{
  "d_model": 192,
  "experts_per_token": 8,
  "normalize_top_k": true,
  "routed_scale": 1.0,
  "optimizer": "adamw",
  "lr": 0.00233,
  "beta2": 0.95,
  "batch_tokens": [65536, 131072, 196608],
  "steps": 3320
}
Below are experts of layer 2 (counted from 0) of a mixture-of-experts language model. Rows are named router (the router's row for the expert) and show model dimensions 96-191. Each number is 500 + 40 x the weight over its row's rms, rounded and kept within 0 to 999. Numbers have three digits each.
Before each expert's rows: "comes before" lists some tokens at least twice as common just after its tokens as in all text; "mostly gets" lists some tokens that are sent to it at least half of the time. This comes from a sample of Wikipedia text that the model never trained on. Tokens count by the router's weight.

# expert 150
comes before: "-", " |", "|", "=", " 0;", "|---|---|---|---|---|---|"
mostly gets: " American", " c", " high", " River", " Great", " Indian"
router:512514542568561432473468510583418505564631439489467478417546497550457548526596446525452514496451516550482533463502564514435531533534562489444470546543491531480527495534479488470491472544509517488505451516548541472464461525491537512479598526536537509536511545517443529529518524557555479461

# expert 188
comes before: " ", "\n", " 0", " 1", " 3", " 2"
mostly gets: " 0;", " (0)", " students", " we", " —;", " 0–1;"
router:508476536476530514495472433474484492494475486441465377511454459562554514509515455476563447548516482513467503440545535465457539545541511420450473528432503448476475503443541517491558540480444478400547462506495555491439519461473512503490507501519554534531512560545487564449479543539502567454

# expert 17
comes before: "\n", " The", " the", " He", " In", " It"
mostly gets: ".", "s.", ").", "\n ", "a.", "e."
router:515493410444497520459523530456469552559615473512493465532509475547474519458501461440518469594459514498499501519571502438476486530530533432550456539478557540480476512575535542528548455500540485441446441507453534479462438541436441528519521509515490451520550530476460474521518485548495531506

# expert 20
comes before: " |", " the", "–6,", " December", " June", " his"
mostly gets: " 3", " 4", " 5", " due", " Del", " gave"
router:555544468488498410536504480520444470472467528503518472499458506523496456482548542403428526472481475477484490474526521539440541511527559568499484481531506415439623485546451508441510548469479529565502551587571392459560465470517464523496471431471478437527563474505531391454528491522532414470

# expert 95
comes before: " |", "-", " born", " appointed", " an", "–19"
mostly gets: " ", " School", " ===", " University", " Smith", " Out"
router:515458424511498559463445494508452485573510530487492537433483431451532452551525501524512484594450426464465501513483504490491414446553534493456531465518519479509521472452471440508534395471490486509474505527575491479512507506545526506571500500461453538513511536527470520493465507448547505538

# expert 190
comes before: " |", " be", " been", ".5", ".8", ".7"
mostly gets: " –", " 20", " -", " 30", " 10", " can"
router:434437496472466542437520442497535502480542519509499454477447474528537504467542473460506492535537445490535477476445536521449441553576457455496525519463491446433502524441485496524550560484540489475517450525476447435501461438455456556518486478563511530458466526521515525497566553524516581551

# expert 180
comes before: "-", " ", " -", " 1", " 0", " 3"
mostly gets: "\n ", "°N", " Dec", " Nick", " Polish", " said"
router:523474519515472581573531443457457558388468561442516532552576452550515442500454555500532470410443444460493564464538505461522416552573512511489462565494505478500438557535435513512530502557520584516534476466482552499480504455498513537475469488493498525537483463451444537444482511497494447520

# expert 118
comes before: "\n", " The", " In", " He", " It", " This"
mostly gets: ".\"", "ers.", " it.", " plant", " him.", " evidence"
router:502477522493466501441516544506563507564571497561528512546582486522508534505538532481523523563398525513515549453458489503532486475470588470470567470474564469503535535554472501543410516475562485598524490479537437480519589408448520505522518497468501438548392523468425537439485563484481524511

# expert 38
comes before: "-", "=", " to", " -", " as", " War"
mostly gets: " State", " Italian", " English", " World", " Japan", " American"
router:496432478485510563494442464504463547453400474489426416470461433485578526531523461521504466573467473467506526457513505480505545555580487453507489510457528433482500481475535515496532495559445474470507463505486543467470458540478532534551465489492482565541448508493449543506454482562483512494

# expert 78
comes before: "\n", " The", " He", " In", " It", " was"
mostly gets: "es.", "ing.", "y.", "s.", "e.", "er."
router:462476477468418491489524536529552520468510478464547495531449509527533526508495510514485459529509481461568443482526579471462471515505486449505494506473525521440424493493562416458520514531489432497515462489436552512466551498449507458578528476531473499505440567467452472455514608449433548496

# expert 156
comes before: "\n", " ", " 0", " that", " 1", " 3"
mostly gets: " Jr.", "field", " model", "weight", " Mike", " Walter"
router:491474467523564532468494456551441453563524465457498481531490532510483561460594443519483458512429563493520520540599558454432477543510429476510452527511542532491562620569552505517534491505506491511500447494510545476464556537428529519511436539492569469502503488535486519493573546514514485532

# expert 28
comes before: " of", " and", " in", " to", " were", " is"
mostly gets: ")", "s)", "5)", "ity", "ions", "ism"
router:495456516470511575464471511497476457564496470507486387464439438488564548492527459479559468547483439499467488433497541455504497572521569476524487538446502515462456484459567522497536494496417465443480456489517502468488461525455437507466475469542482577517524570546507463470429521506469510493

# expert 157
comes before: "\n", " The", " the", " It", " In", " "
mostly gets: " For", " At", " Country:", " Israel", "in.", " century."
router:499491482424498477491535479460593540492492459557438504506531501525515522420480478524498458579502470493463490510523468420569494460489455485546491527537528487447546482490537542504553434586538491561520494519490610472567563467420502480442444502490418491501524477513499459452452526474446539499

# expert 0
comes before: " |", ":", " century", " ==", " place,", " information"
mostly gets: " John", " William", " Royal", " DF", " MF", " Henry"
router:420478448424562532548493551495441520492500506465522521470504502470496457502497514508563484498516519539559453484491476519572546523434581488436593497471417476518452495452545574472423496507487519529508515536515545504504426546557581517401563495428505511461517523535551525500497493456549534522

# expert 9
comes before: " of", " a", " in", " and", " were", " are"
mostly gets: "ins", " members", "ions", " different", " included", "ines"
router:534480561483516519562542553521492500531553465505510515500550566462528498451484461482479476428537453481508567512433500514440514457512504472486523480449490487520495514516568541490499520451499494465474555502549528539514482490465447529583552430536492578440559543488557453466530421569456474431

# expert 3
comes before: "|", "-", "\n", "The", " ", "|---|---|---|---|---|---|"
mostly gets: " Class:", " elimin", "\\", " Guest", " high-", " multip"
router:430508524428532531502532519404497526504497420487422420570493458496619534523506501533548426497548457482489506486484537495488510502477430462421465519473485428520472539456471557496557536535576489517540477458480617450480477550441491523497519471484537518481482533486471505487427520572484535564

# expert 77
comes before: "\n", " ", " –", "\n ", " ISBN", " Q"
mostly gets: " released", " published", "8)", "°E", "9)", " episode"
router:456477468504516541552572488477482542531490527461433463498448565505537479455534478489480564546421472506541488487540482445544487534500533467498492456452488537479456540485583551494517564558522511470502527479472478483446512420553503542555499465506514522546508464516422527450470514513456519526

# expert 44
comes before: "\n", " ", " The", " It", " In", " 1"
mostly gets: " Location:", "|", " although", " Education:", " it.", "ment."
router:525508484496480458536585524549565475454555559530528508540544536499499438493465485490434485523493497506495502499548453499491516469464466491617500429520492531572519550487459513448497500567529548505492518509468507506586516590590596462602453500449438438466476510439512486522550478506507495501

# expert 46
comes before: " the", " a", " his", " its", " this", " their"
mostly gets: " de", " La", " because", " near", " off", "In"
router:548462443493464497506440487514562490508460565473488515462516427534470546438476477441457533567531490506464530460507461446537561482532402515520517455531485465453493504538515530430517522462500499601485522493478505504530520475432478527491530484525450441542490442504469444469511576550482508517

# expert 99
comes before: "-", "\n", "|", " was", "l", "ve"
mostly gets: " C", " g", " G", " Gu", " gu", " Sat"
router:472469522585510439516504527538483558520528494563462476505516528451502482496398533481506551507514498490558434448480561552446519556519574455448548520499519427500547407495439450471483529467512532523498486493472328540563404514517486477512565472459496491472516490448451477500498519503673445507

# expert 23
comes before: " of", " in", " and", ".", ",", "s,"
mostly gets: " election", " city", " war", " death", " life", " Star"
router:453528524486535490506469444454459485519471469507487433450574446521517525529475476484527523545519448521516512536396545502526547560497588447496514510462491494452496405561581484521465512504363540494503476470477543448547477457417497513449582494492508564488424483577442451507500500459463516480

# expert 10
comes before: " |", " of", "-", ":", " ==", " by:"
mostly gets: " Votes", " Candidate", " other", " Department", " Best", " also=="
router:508479511437573484446570511493390480545499482454480531501565448556440478532525509456546524528533492475515502492541440575575447496471500495543543531513579502544522487466571463464518509548435476534521484424489545474466459520456549527547486497465474493489490536483490500532487463501516525521

# expert 56
comes before: " |", " a", " well", " an", "er,", " up"
mostly gets: "°", " Park", " As", " Min", " set", " "
router:440520554513473476481503526467424526516436515521513512474518531508508513508558540458534522525537483500408581509534514522506520462533478489515488471576505487509471494509512514374453464456554499458540485497532455533474508553472559530502529551440521484552467583467575423562472452507498468534

# expert 71
comes before: " the", " a", " his", " its", " an", " that"
mostly gets: " -", " using", " make", " making", " found", " (197"
router:505465545500494514538512470540622498521476588577514483545526559533502479493520529509400539482531480505470525504521454500456467389555521500499523499511560576510520468502508529477469503476573504563461480567453417470496601521526477551553579540513523494427517513474542516500465531492554493563

# expert 66
comes before: "\n", "The", "American", " born", "In", ")"
mostly gets: " but", " while", " However,", " Center", "After", "back"
router:528464417499516521488538499465462497491500494549488521502497542463462434512449473500490480531532482526583445526530474542549536469572410561533496489507526532501496481517502529596457505539552514557532485502516445553448475479471554496561575498490533514524492483408458556555577496469478459451

# expert 70
comes before: " |", "as", "it", "o", "er", "g"
mostly gets: " N", " Y", " n", " O", " De", " An"
router:471479523482526516526441448438496550476501464452494417460487470520547460499490498468543468549483476520481519457520470451434444544537515440477448565451512439441465435469503531508566560514443484474553454481508504440468487467445461511506557472536540517505534573503471540456490528531441482495

# expert 72
comes before: " and", " the", " which", " but", " a", " who"
mostly gets: " from", "ia,", "ers,", "en,", "as,", "s,"
router:495464525454512559495428424437513571522469436468476423487497478532571525505506431536514523535471435547449443480548535476535525544485462467435472482497456457510452476445517529533520524505516467442506486540512588517458519475488494552516510516493511479566485528547448512454502501566476518570

# expert 63
comes before: " |", "ly", " album", " Animalia", " Label:", " Angeles"
mostly gets: " small", " large", " few", "ious", " sq", " high"
router:426498482479568517532500559499510497512486476558527443508526501561488538493501489525485543442451511532478498497500494450461503475550503465466467508481504513488487533551500462480459548498500548506539470558511459473483568463469506587500529464524564507482432516556508373490551547503452427517

# expert 131
comes before: "\n", " the", "The", " •", " Born:", "In"
mostly gets: " for", " Genus:", " ==", " Species:", ".\"", " career=="
router:560516467532533491498549463519576508522472506512541469558498528534522417500466487587509506507473498503496509511456468512540536551507400535609433494495482432530459501486558514497493475460502583526501550575466522513525597470473503512573458523506522443478485509441488560521455499503461532530

# expert 51
comes before: " |", " also==", ";", " m", "6", "th"
mostly gets: " L", " l", " Ch", " 100", " 196", " 50"
router:471581484531478491563526511498470476518473457523462560498541527526440493560532558465433525484415528482471449536520467522479446487506686487478547540510540534530473552440540418487485489455437508573490471543541478525544445444491435444507543463499525485511519422547526536514494458455516495477

# expert 127
comes before: " |", "}", " m", "–6,", " in)", "/"
mostly gets: " 3", " 2", " October", " No", "\"", " 7"
router:477497486439512438537537461467500450537488527521489431476481501534541479537530475536507562528452461513538491473506496503451422556531551465527471604421489477480468481422474488485525527511427448430481479495548524470468448539443391511435606493538583524480518476526409497535480508418475513547

# expert 184
comes before: " |", " the", " were", ")", " are", "----"
mostly gets: " Team", " Air", "----", " Academy", " central", " floor"
router:475534492533468459516513539458494482498501474529496459484519517477454553587492458531545536515511528505576506457527467534480465459449512516515500510538541420503522380521476531496525487505441458517466535548527541514455487467529552497483579503460523478574381542531464505571505528481586527489

# expert 143
comes before: "-", "=", "Personal", "==", "===", "′"
mostly gets: " s", " sp", " I", " began", " joined", " \"M"
router:501498504565526481422556520492466562531477560460477514496564513484510552517537445437525501463537494506567539453435517496514408562516504471461466496484540464491472475504482513500501532509547516451525523474519528458536412517497539548479463527534421533483491485559520517533516432573520483483

# expert 153
comes before: " the", " and", " a", " which", " he", " but"
mostly gets: "ed,", "y,", "es,", "er,", "ing,", "e,"
router:579502487486472487507504454522539512453461561520511471513545492508555442538489520527485469515480492497471478459565471461469569477486460486558457424469473524560487574461503497498497550572496529504492479486496534538526517497454602428580433471478433465488499528457540491498576520549424508534

# expert 120
comes before: " ", "\n", " 0", " 1", " —", " 2"
mostly gets: " using", " without", " Spanish", " Polish", " Portuguese", " Vij"
router:555479512526494573409519477461542525529486489429438472478458532523515496510460431497478516518513469523535541460544547545501419563521447488555475522584539469412508486477541588575517576494517473464506466509496500491462513416444507542465532551572521542544453470471539514522468484512495487521

# expert 124
comes before: " |", "°N", ";", "°W", "°E", "'s"
mostly gets: " Al", " Championships", " Championship", " al", " Force", "Al"
router:500512534476453563460459499479449563464526494466520457492520509563410566594544507568484474519455480522523419489486582483408507513424544522490527463524519491448465569454513538583550480487400494546521554477448494509488511476505464488470530478507505505511489530505474542476522495428441477516

# expert 106
comes before: " |", "-", ";", " (age", " (aged", " –"
mostly gets: " 2019", " 2015", " 2017", " 2010", " 2022", " 2012"
router:476443539478549494510496465496541533545501524429489398496500475551593457519490404492522483514470434553510488464494500504456544520479533413418447546406528420506527473463549475469494485486506462504485458516551491472453488494541491518500548404558533530488529526532386510465394569473480529496

# expert 40
comes before: " |", " 0", " 1", " 2", " 3", " years"
mostly gets: " de", " per", " 1", " three", " six", " 24"
router:447487504554519512507486457472544508528580512556539474504536494544549475565547448521503475454496477544484451434572500539399518487495464504505520553436481407528519443515532524540536518482570464496502520466499526509505524442424563438481501546484435487479512495580487502504483584514481553496

# expert 191
comes before: "-", "|", " a", " also", " be", " not"
mostly gets: " are", " being", " be", " (b.", " (the", " \"the"
router:546496534499472445552502492492531442430474506498505505565561560484531398485404505531492476481537478452432486463555477535510502492478450518468543520512433448487522485571474532484529539447559547544453525525452492563549521467492552502526412528505525545443473549478522496494533485521509469546

# expert 169
comes before: "\n", " of", "The", ",", " is", "."
mostly gets: " time", "6)", "7)", " family", " son", "8)"
router:528490551433482533597522506550461487566520591455514471483475497516502548546501461468550532465523490472454537521450481484566544530517531463523500459512501536510517477537535551515487514449448502595486520508439457497447430533453518569512449558529495533545508534480460467540519527519495471513

# expert 142
comes before: " of", " and", " in", " ==", " as", " to"
mostly gets: " years", ")", "s)", " Votes", "1)", "ations"
router:518473529395584539506446488466493458485551396499475449511446483506507561489497440525526478534535480518460463467480499501429498468553594485467477531429550453452440530460552530572529486498481461473530483454480554487450509514538433495492467514537465530494448523522467512485486539522453472548

# expert 101
comes before: "\n", " the", " ", "In", "The", " Votes"
mostly gets: " began", " wrote", " Be", " into", " investig", " coll"
router:458462527460546481440478486513569475541395503576498463491458544390564444458460508550435442568513491498522535508487486452571513573502484469491500474445529478466492531545394552551529515554526473447511486490469521451567487588536462511434505493444486562424459496461578528460438522532491478511

# expert 119
comes before: " to", " the", " by", " in", " from", " for"
mostly gets: " led", " returned", " moved", " sent", " leading", " elected"
router:518483492508432525424502512527568467529418463517479489508539466521467474505540572512516472441444556528527496455460523477454470448516553467534529434528544487583428514531589441513450439521486462563518481483510456463475518416571509536449444458476499518466540598452567528439473482542532530527

# expert 43
comes before: " and", " a", " the", " which", " but", " to"
mostly gets: "es,", " received", "ies,", " provided", " provide", "os,"
router:440510507481517553507475454464549576432431484497503397472507531483598494493469521556476493548473468498470480464486528487421486483439492421481494514492550489498437527455540518495611546462416508464493509505490554483544508526529523540456476463503599542555567535496513506499450473558456589585

# expert 30
comes before: " the", " a", " his", " to", " an", " her"
mostly gets: "On", "In", "ong", " After", " using", "After"
router:553435444495542483437480502526441468484450604503522497556454567518486449518491572509444547401476467558462482465556540530435479462559508501543502492565488550495475519618515517524485542497534526481437511499592495534438487499466533548542469449490509551510468502494485502460527518578507496509

# expert 187
comes before: " |", " -", " –", "\n ", " first", " :"
mostly gets: "\"", "\",", "\n ", " economic", "ological", " women's"
router:489589483572605463516435508500487536510550519544487418490532529507443458464462495453506506506513451496508518435528503485531506477465553468449521514487451553480520580553488508438487483575569590509524474523434543515466505490554447508457450479542510441545458526483484472470511547462490515477

# expert 18
comes before: " |", " and", " in", " of", " were", " for"
mostly gets: " million", "ations", "ants", " Championships", "ans", "idae"
router:534504541469539538398444522499466472544554444508484461466516509525478554634593563452535506466472500574511456459480512506429480499498601484460511472506498530469424484492559479533551504559467515498522484524481485524456450501472493450446519525514518524549477558517532519520466476433557564463

# expert 15
comes before: " of", " and", " in", " to", ".", " for"
mostly gets: " use", " Army", " control", " support", " power", "ability"
router:468468520426542526460495494489471523550518399432463395520473482544539516567521441513536459553496429526507479514510519479421505489534562439463463519456510497492414499487486501505563506537487506449534531490505532447417502571462500492503548470542506560514467568562514528499452554507497529490

# expert 122
comes before: " |", " of", ",", " years", "%", ".5"
mostly gets: "ol", " four", " one", "il", " six", " five"
router:509497468529471513483564480452479515555556470517545540424524488454520542555498534599518504478573555462520444511468514502505459504548546502556497492457528514524526464545476460485504469410444515561543521479502490504471412524508506452553525467458481515509518518553544494547511489490498537444

# expert 173
comes before: "\n", " The", "|", "The", " He", "In"
mostly gets: " career==", " (born", " century.", "ings.", " even", " date:"
router:514472493491517461475558479481571472516430489527487506527526472504512481452425523488504485522634488448466466510553472504478585500572400494581461488525503523472487544500443501472534472486568461514503478432462538563484529550459508571500474519426450468457426511383532410462501509501535548477

# expert 126
comes before: "\n", " The", " the", " In", " He", "|"
mostly gets: "\".", "ers.", " it.", "ing.", "ation.", " year."
router:492488478510449450540533505538564444441512617530557476522576512492478495493458498493456489512515503498553471494526515524490595451451481504544498447524517526561522530535468500474476501507522538534455502479507516521500553528548570469644421489489390368505467509428503461488587505494568490508

# expert 45
comes before: "|", " that", " a", " been", "-", " to"
mostly gets: " found", " within", " have", " form", " wrote", " features"
router:521486491492560509481503514537502498484492478456484433520589487512552515544492482493470508512471507527454491433589473470419509524521390458498447482453525512502522510486527490502544492510583493479466533544493500429514525490434482528493432498519468563516577542480454543425498550486501528578

# expert 167
comes before: "-", "|", "\n", " that", " ", " York"
mostly gets: "ent", " stated", " said", " case", " will", " Class:"
router:442446454549521486545429453501502564398503542483473480478532518587506486487512494494460472468539494556440454461468448465435502501459474472490518505488545475496434508417436479455538545532550457461507476525446546486485502571460512530531394441543476561538589526552472473498446508479560488528

# expert 172
comes before: " |", ".", ",", " in", "s", "ing"
mostly gets: " Car", " car", " art", " Rock", " Day", " health"
router:466468532493531528460437473472448518517484488513474420457528481522558459547532433514569523523546484524447489502500516494467463507578561466488501456460515500433492467489504463491536521528438511419524468459502483461445429513439486513485497491488563575525557585549457504492446540465538490490

# expert 91
comes before: " the", " a", " to", " that", " been", " his"
mostly gets: " R", " S", " won", " At", " As", " \"S"
router:549505463503523498475505489515557517546500468540498540427514574507542485479505499481453533463449504533449497492491448522501473534550627440481477544485551484562515518515491465480544522517548492461514519559494454430493506456453495462504370547448531493514507525517509503437587567572493472487

# expert 137
comes before: " |", " ", " 0", " %", " 3", ")"
mostly gets: "%", ".8", ".9", ".6", "ak", " %"
router:537469504480524560447495468416410483415480500510535487572419507534489591461522523509548554478467467470456479464509445520525441504539506516530520486533466518526487513435465519555541536548567506461508436496498463549486493549486550511522484504522548520446508490546514509488461541512570466539

# expert 130
comes before: "-", "|", "\n", "The", "In", "=="
mostly gets: " and", " include", " Region:", " for:", " particularly", " Location:"
router:538501442532491445538548532567517452460489583488515504514567559495502449494470518534467496501516496475577500498556499530499528495440459506538483454508511527572527557471451494449481489578520563509455545496473500516575505614579564479605430524476444440447473509455512418507553501513563476492

# expert 135
comes before: " |", " in", " by", " to", ":", " as"
mostly gets: " used", " use", " player", " Candidate", " Australia", " Succeeded"
router:509448514420509470531406467520444488504462567441445512487428480503522505488537394495466484494560495491505460550423434561506529564551485498500485502480534523509487479429497451521518530510540439566498487516522475468491465559546502528493549477550467467496563526473467510526471446468488446487

# expert 7
comes before: " |", ",", ";", "'s", "th", "',"
mostly gets: "za", "ix", "ko", "ero", "ja", "š"
router:494552501537488508538499520494499509529576479540542576456495486411446486551551516529461517439551497484519365482464474499483470453520531541504559537485503501461510512530504410467468476492499476555514534514543375531524449483531499517480511490489516520481533360519519504555511488341475471439

# expert 158
comes before: " the", " a", " be", " his", " their", " her"
mostly gets: " Z", " w", " de", " Cal", " sold", " f"
router:527512516478497548465516517523516519475443506595483471516500533514494438571501442529575502481444558523516560418448474456498578488436588481489480410548441430471552488497583479490516498469517508496433607470513501439510504489483549505513492522500427493485575496490459523472480554525554484501

# expert 84
comes before: "|", "\n", "-", "The", "In", "=="
mostly gets: " Education:", " addition,", "ies.", "ment.", " career,", "ly."
router:544527489490452436480556504535527443469498558517529505519589512474498520533465538494446521520541506495484494479517444488568583473453494500580481423515493517555511518514472527506504493586516555502490508493463524575494544586566595465618432495481429398456448511462511446513520504512572497493

# expert 107
comes before: "\n", " ", " %", " Votes", " ±%", "°"
mostly gets: " some", " Music", " music", " 26", " 24", " 27"
router:468453476474571567454546585459482484532568433519515475464490429434526501490513482449494475468488440516563502499474504439498484490524490487468484517487570489386479466430464547508522510506538449480501477438523589477552525541499468503526519428501525543509534463501536505490548482514482528577

# expert 94
comes before: " |", ";", ")", "″N", "'s", ":"
mostly gets: ":00", " ESP", " daughter", "ara", "ora", " Maria"
router:522471515480486507501488478569490556401626546472507453489475435505542475503546460542508433590551509496523560541532502489413441418439542557446522509501526478497562510487509467553491506523489528486536506465508516446487528459534492514464533487528567529546504537563486547508462548512531479495

# expert 168
comes before: " the", " ", " a", " which", " but", " his"
mostly gets: " among", " addition,", " at", "ation,", "ed,", "ing,"
router:512467523502480478569537499546591390463518665494517509534608496486493426504427520496456506474533490504468526491557476519492572509443504513531499495491465492516523517507499530498464514497496536512518517497474511502598563514518505491549469524487491386509516493474554504535509462529539507506